{"n_layer": 13, "d_model": 224, "n_experts": 64, "experts_per_token": 6, "d_expert": 64, "d_shared_expert": 64, "activation": "geglu", "moe_layers": [0, 1, 2, 3, 4, 5, 6, 7, 8, 9, 10, 11, 12], "router_score": "softmax", "normalize_top_k": false, "routed_scale": 2.6, "balance_loss": 0.00691, "balance_bias": false, "router_z_loss": 0.001, "init_std_router": 0.0141, "lr_router": 0.00121, "vocab_size": 4096, "norm": "rmsnorm", "norm_eps": 1e-06, "tie_embeddings": true, "optimizer": "soap_variant", "lr": 0.00386, "beta1": 0.95, "beta2": 0.98, "batch_tokens": [32768, 65536, 131072], "seq_len": 256, "train_tokens": 407200000, "steps": 5289, "dataset": "wikipedia_en"}
Below are experts of layer 5 (counted from 0) of a mixture-of-experts language model. Rows are named router (the router's row for the expert) and show model dimensions 0-223. Each number is 128 + 32 x the weight over its row's rms, rounded and kept within 0 to 255.
Before each expert's rows: a language model's description of what the expert responds to. This comes from a sample of Wikipedia text that the model never trained on.

# expert 63
It responds to: Time nouns, word continuations
router [122 121 156 144 165 101  92 112 142 169 163 111  51 172 134  83 134 173 133 103 191 117 103 134 166 152 118 144 115 100  97 151 109 139  95  92 165  70 150  94 117 123  69 121 113 147 163  85 124  82 122 145 155 128  69 105 160  69 102 111 118 153  90 169 195 120  93 101 130 132 162 112 103 110 126  66 140 132 147 116 133 188 139  66 157 182 118 140 122 100 125  91 120 115 136 129 102 159  85 117 128 112 130 176 111 162 145 125 104 104 128 202 157 140 147 154 124 152 121 113 115 154 148 195  57 137  95  94 135 136  82  95 100 183 111 141 114 135  97 137 104  53 151  87 181 149  77  92 107 143 171 123 160  91  82 126 110 126 181  91 172  84 141 161  97 127 142 130 105 105  95 165 143 154 117 167 146 104 145 101 101 143 148  64 139 124 133  41 154 142  97  73 151 187 184 141 196 134 137 105 103 133 153  93 138 122 131 131 130  50 184 175 119  90 107 128  97  92 171 129  93 180 179 125]

# expert 6
It responds to: Plural and noun suffixes
router [140  76 193 145 153 121  92 109 115 152 128 133  81 152  73 119 153 131 121  84 158 105 164 148 122  78 139  90 105  73 143 105 105 166  72  96 171 128 170  90 162 150  95  75 150 154 167 102 108  96 178 168 144 130 114  83 203 113 130 140 158 116 110 142 139 124 104 100 153 123 141 137 120 129  67 128 151 102 162 124  90 178 118  66 130 171 138  56  72 102 138  81 125  75 155 141  98 167 118 182  82 167 161 178  65 107 177 114 124  92 147 137 155 154 126 139 140 184  95 132 118 166 151 148  94  97 103 119 139 174  91 139 120 171 146 154 164 157  95 107 101  85 148  91 140  68 127  85 144  83 133 156 139 103  65 194 114 176 184  94 177 117 162 120 121 139 114 106 107 146  69 167 136 180 121 162 127  92 129 125 106  99 128 115 156  79  91 124 112 185 102 106 171 181 185 130 141 127 165 109 161 136 105 111 110 107 138 153 149 100 161 127  79 125 176 136 144  63 118 193 112 168 107 144]

# expert 7
It responds to: B and ab pieces
router [141 139 183 204 117  52  73  76  71 145 181 138  96 104 104  66 150 106 117 124 141  93 161 137 158 147 113  57  90 116  91  91  92 160 120  97 101 101 124  85  89 170 129  86 162 175 130  98 142 116 164 138 128 173  95 104 167  95 118 132 161 126 166 173  74 163 154 153 149 105 108 178 116 152 127 128  92  84 132 120 169 147  94  72 151 136  79 111  92 141 157 115 142  88 143 162 115 120  34 157  66 135 135 129 135 162 161  65 114 100 175 139 153 135  85 154 161 141  68  95 136 141 137 134 154 101 119 124 108 129  79  63 152 159 117 163 120 165 112 100 111 124 182  84 171  94 138 143 153  89 108 157 134 116 128 154 109 158 189 102 151 105 113 160  97 141  75 113 131  88 105 142 149 178 143 152 153  92 153 112 139 106 160  92 186 130 166 116 149 190  92 123 177 118 131 167 114 134 176 153 133  73 146 134 125 176 128 144 106 128 150 158 168 172 129 129 164 120 155 164 173 154 194  91]

# expert 55
It responds to: Mid-word vowel-consonant pieces
router [151 115 157 128 114  89  77 112  61 172 205 113 108 168 103 108 154 138  59  87 184 105 170 165 115 174  93  86  43 112 114 103  85 110  90  88 151 128 141 146 106 133 100 126 161 156 143 149  95 112 192  97 141 144  82 117 162 100 114 154  93 108 111 180 120 130 166 154 174  72  84 137 107 142 141 122 158 130 125 171 102 149 105 117 127 138 113 156 112 122 141 107  82 111 146 129  99 133 125 141 101 170 151 141 104 150 184  87  83  99 219 149 120 200 116 189 145 243  77  84  75 139 163 119 109 122 131 131 145 158 137 126 111 173  99 104 141 170  81 125 110 148 172 107 187 106 173 106 123 112 146 202 141 108 101 161 100 198 135 137 109  98 118 172  92  96 154 107 106 150 131 121 158 155 110 128 177 127 131  97 103 100 126 112 111 142  72  83 152 156 124 138  96 177 118 120 117 112 165  79 190 125 147 154  93 128 113 136 134 117 144 145 136 108 167 144 166 118 124 180 146 149 117  74]

# expert 10
It responds to: Symbols and mid-name pieces
router [155  87 117 108 146 100  96 161 116 128 131 130 111 160 130 123 167 166  87 131 167  87 109 144 100 109  79 149 112  88 142 115 141 132 106 122 122 116 135  67  72 166 121  75 162 194 152 132 120  89 118  63 108 112 114 117 147 109 142 105 181 107  79 149 163 173 226 153 140 142 163 110 166 124 110 142 127 148 104  92  98 161 138 116 155 124 108 117  93  98 123 160 109 144 147 103 106 165 106 152 115 147 129 116 153 141 133  89 105 105 173 111 162 153 111 169 161 148 122 102 111 113 191  71 103 105  56 118 159 170  75 144 135 148 107 121 181 135  54 188 131 122 145 144 144 126 132  77 106  77  87 142 111 108 120 184  79 107 177  45 163  81 141  73  85 123 142  87 104 152 107 200 102 108 104 167  83  79 169  82 105 120 167 112 153 118  83 105 206 147 102 135 144 151 150 136 140 151 120 144 148 146 131 126 123 169 153 167 151  97 183 149 158 229  71 128  99  98 149 180 148 158 151 127]

# expert 26
It responds to: Name-internal syllables
router [150  80 131 159 132  80  93  96  53 104 136 127 135 141 131 130 155 188  88  89 193  91 155 130 176 115  83  82 104 100 174  80 113 121  96 148 130 130 163 120 162 166 148 132 121 161 134 158  95 123 203 111 186 129  39 125 136 112  91 133 127 112 101 116 117 143 148 111 130  83 173 119 164 150 113  98 175 109 156 152 125 140 102 104 167 139  93 128 120 132 120 110  81 122 132  99 110 147  83 130 127 139 168 165  96 105 154 140 116 145 178 122 159 121 138 148 136 176 137 136  70 185 166  98 118 107 140 115 169 175  77  86 112 150 120 130 151 122 111 158 114 106 177  78 146 169  83  85 105  94 125 180 129  73  92 131 152 162 183 120 189  74 151 134 111  92 140 137 137  70 143 172 133 113 129 142 175  96 161 122  39  99 142  98 191 106 133 120 174 115  86  86 212 124  95 146 132 185 170 123 124 109 157 143  97 190 133 144 155 165 165 183 163 149 175 123  94 124 105 141 125  98 134  55]

# expert 33
It responds to: Quotes, table headers, middles
router [191  97 119 159 152  98 138 135 132 162 154 140 129 131  96  76 109 176 112  59 153 100 201 152 114 117  99 112  23  99 174  99 118 150  90 133 120 141 164  62  84 137  98 103 161 145 178 179 137  54 164 168 156 144 122 112 140  76 106 158 127 122  99 126 147 151 150 108 111 136 168 123 137  83 130 107 110  80 165 126  95  89 123 102 124 144 119 108  88  89  64  57 114 142 129 130  91 129  81 181 118 159 133 123 169 141 163 131 120 124 149 130 167 137 122 135 164 157  95 109  66 128 187 169  52 102 133 148 142 182  76  77 113 188 111 155 137 213  91  75  99 131 146 138 169 104  97  94  78 117 115 144 128  58  89 153 106 118 114 119 202  93 134 134 101 156 137  81 105 157  93 130 143 152 136  71 137 129  91 100 116 121 123 145 107 127 142 104 144 131 111 120 124 159 147  90 153  83 152 124 127 172 105 125 108 112 134 164 128  57  95 143 150 156 106 110 102  47 150 140 104 168 146 109]

# expert 18
It responds to: Determiners and object pronouns
router [143 104 157 150 146 129  87 122 104 135 186 159 106 145  98  88 159 167 128 138 158  84 164 174 161 176  98  61  97  83 171 107 138 165  98  57 119 114 135 141 172 168 128 118 177 141 114 112 113  95 166  68 166 172 105 120 175 129 123  96 132  83 128 124 136 197 123 138 125 120 159 113 133  90  98  94 122  70 118 160 113 150  91 145  81 144 127  76  69 101  91 114 137  98 162 128  80 131 103 114  84 150 138 180  91 106 131  89 107 106 183 137 164 152 123 187 149 158 176  67 126 113 178 141  45 130 109  74 142 187 118 161 147  93 142 139 173 180 108 123 119  83 130 109 148 134  93 123 106 113 137 185 172  78  75 150 119 147 127 101 169 114 142 126 119  88  80 108 131 206  95 150  96 135  87 105 124 132 205  74  96 152 191 108 137 131 109 109 178 132 101 121 158 136 120 104 150 136 188 117 110 123 172 122  69 115 147 166 143 118 129 102 171 121 169 180 168  94 173 155 142 144 140 112]

# expert 50
It responds to: Medial pieces after p
router [131  85 130 199 152  90  75 113  91 141 111 133 112 142 117 104 161 131 107  71 187  90 183 118 137 127  76 110 129 168 151  73 168 174  67 131 162 122 138 105  85 129 117  88 190 140 136  56 105 107 134 136 154 128 119  86 136 116 130 124 161 129 116 124 165 149 156 123 112 127 135 124 141 107  93 135 149 143 191 134 122 155  81  99 104 124  73 120  79 116 126 149 133 106 117 118 108 134  79 128  86 156 137 208 134 144 115 101  98 101 126 122 174 186 172 168 168 191 102  81  85 142 167  87  97  62 115 149 169 135  92 139 149 158 110 108 167 113  77 127  73 118 230 134 149 125 127 119 121 127 122 188 113  82 114 108 108 147 141  89 195  80 182 103 138  89 116 124 105 147  87 145 145 176 152 207 214 148 145 105 106 138 108 138  99  86  80 128 194 129 132  85 123 149 100 110 166 126 191 107 180 135 127 123 146 105 128 169 107  88 173 128 171 160 172 125 154 151 158 133 141 124 154 119]

# expert 4
It responds to: Table stats and connectives
router [131  89 148 156 167 113  97 112 112 159 136 125  71 153 152 113 142 200  96 124 189  80 125 134 172 125  96 137 125 104 105 132  92 163 119 115  98  87 151 161 128 163 114 110 162 161 151 123  92 166 166 115 172 126 119 122 175  90  26 116 111  99  61 110 172 135 149 146 127 135 104 125 220 128 105 104 126 123 112 137 150 114  99  98 137 130 114  96 164  68 125 130 145 120 128 119 105 223  98 127  96 120 151 118 108 135 151  92  99  88 136 150 158 143 135 128 152 144 128  78 108 153 160 128  37  86 124 137 146 147 109  63 159 129  81 126 157 145  58 116  88 121 198 107 152  81 128 136 122 128 164 151 165 101 111 148 107 132 141  80 133  66 157 119 112 155  83 122 154 126  65 143 137 117 133 115 134  92 146 115 169 200 141  93 130  99 102  97 157 177 137 128 145 188 149  82 179 131 138 153 164 148 155 100  39 146 165 154 114 121 132 222 107 110 129 158 107  37 131 139 174 125 129 147]

# expert 49
It responds to: Section heading markup
router [143  98 140 152 185  44 136 124 110 163 160 196 121 164 131 142 153 201 111 125 175  59 152 157 135 160 104  73  93  85 139  73 105 142  88 126 129  98 146 139 155 194 104 100 132 130 116 100 124  82 141 125 116 136  91  96 141  95 127 112 141 114 139 148  98 135 125  61 142 152 146 147 114  77  68 122 149  92 169 112 105 130 137 115 118 168  86  79  83  70  75 123 140  80 132  73 114 166 114 172 106 174 135 148  84 133 151 108 123  91 175 133 172 160  93 158 139 119 129 111  66 158 179 138 131  64 124 112 191 158  83 142 100 169  98 115 140 168  99  93  57 150 174 113 118  38 116 105  95 113 127 116 129  94  89 137  97 143 141 137 170 123 150 116  86 126 114 114 113 137 109 149 136 160  82 170 131 111 134  73  87 136 141  92 148 105 115  87 133 154  94  57 121 162 141 156 187 113 153  77 210 170 162  99 116 154 159 127 118 144 161 142 105 159 180 175 116  88 125 149 141 146 155 127]

# expert 13
It responds to: Nationality and institution names
router [186 110 138 188 120  91 145 140  51 164  93 112  94 153  90 172 154 168  93 106 142  59 155 159 128 132 131 127 117  62 164  90  85 156 102 106 173 145 156  97 142 140 116 108 150 148 200 132 147 106 133 100 161 129 110 134 154 131 142 101 156 118  98 128 127 221 175 115 155  59 143  74  98 146  91 105 104 111 126 154 101 152 122  94 119 181 134 108  55 115  88  88 109 145 137 121  88 105  90 183 101 148 129 194 105 105 113  82 109  96 164 123 151 102 159 155 139 119 147  87 136 144 130  87  89 114 143  66 189 139  82 102 115 145 128 114 164 127 103  96 141 118 157 101 139 126 123 142  86  83 118 163 187 118  79 196 106 171 140 112 144 146 147 165  76 122 112  43 126 153 110 179 195 194 137 137 135  88  99 155 102 181 149 112 128 132  79 101 117 155 157  96 120 116 109  98 160 146 138  95 146 165 115 124 119 156 143 168 133 112 199 147 124 153 119 100 151 136 173 165 190 156 160  88]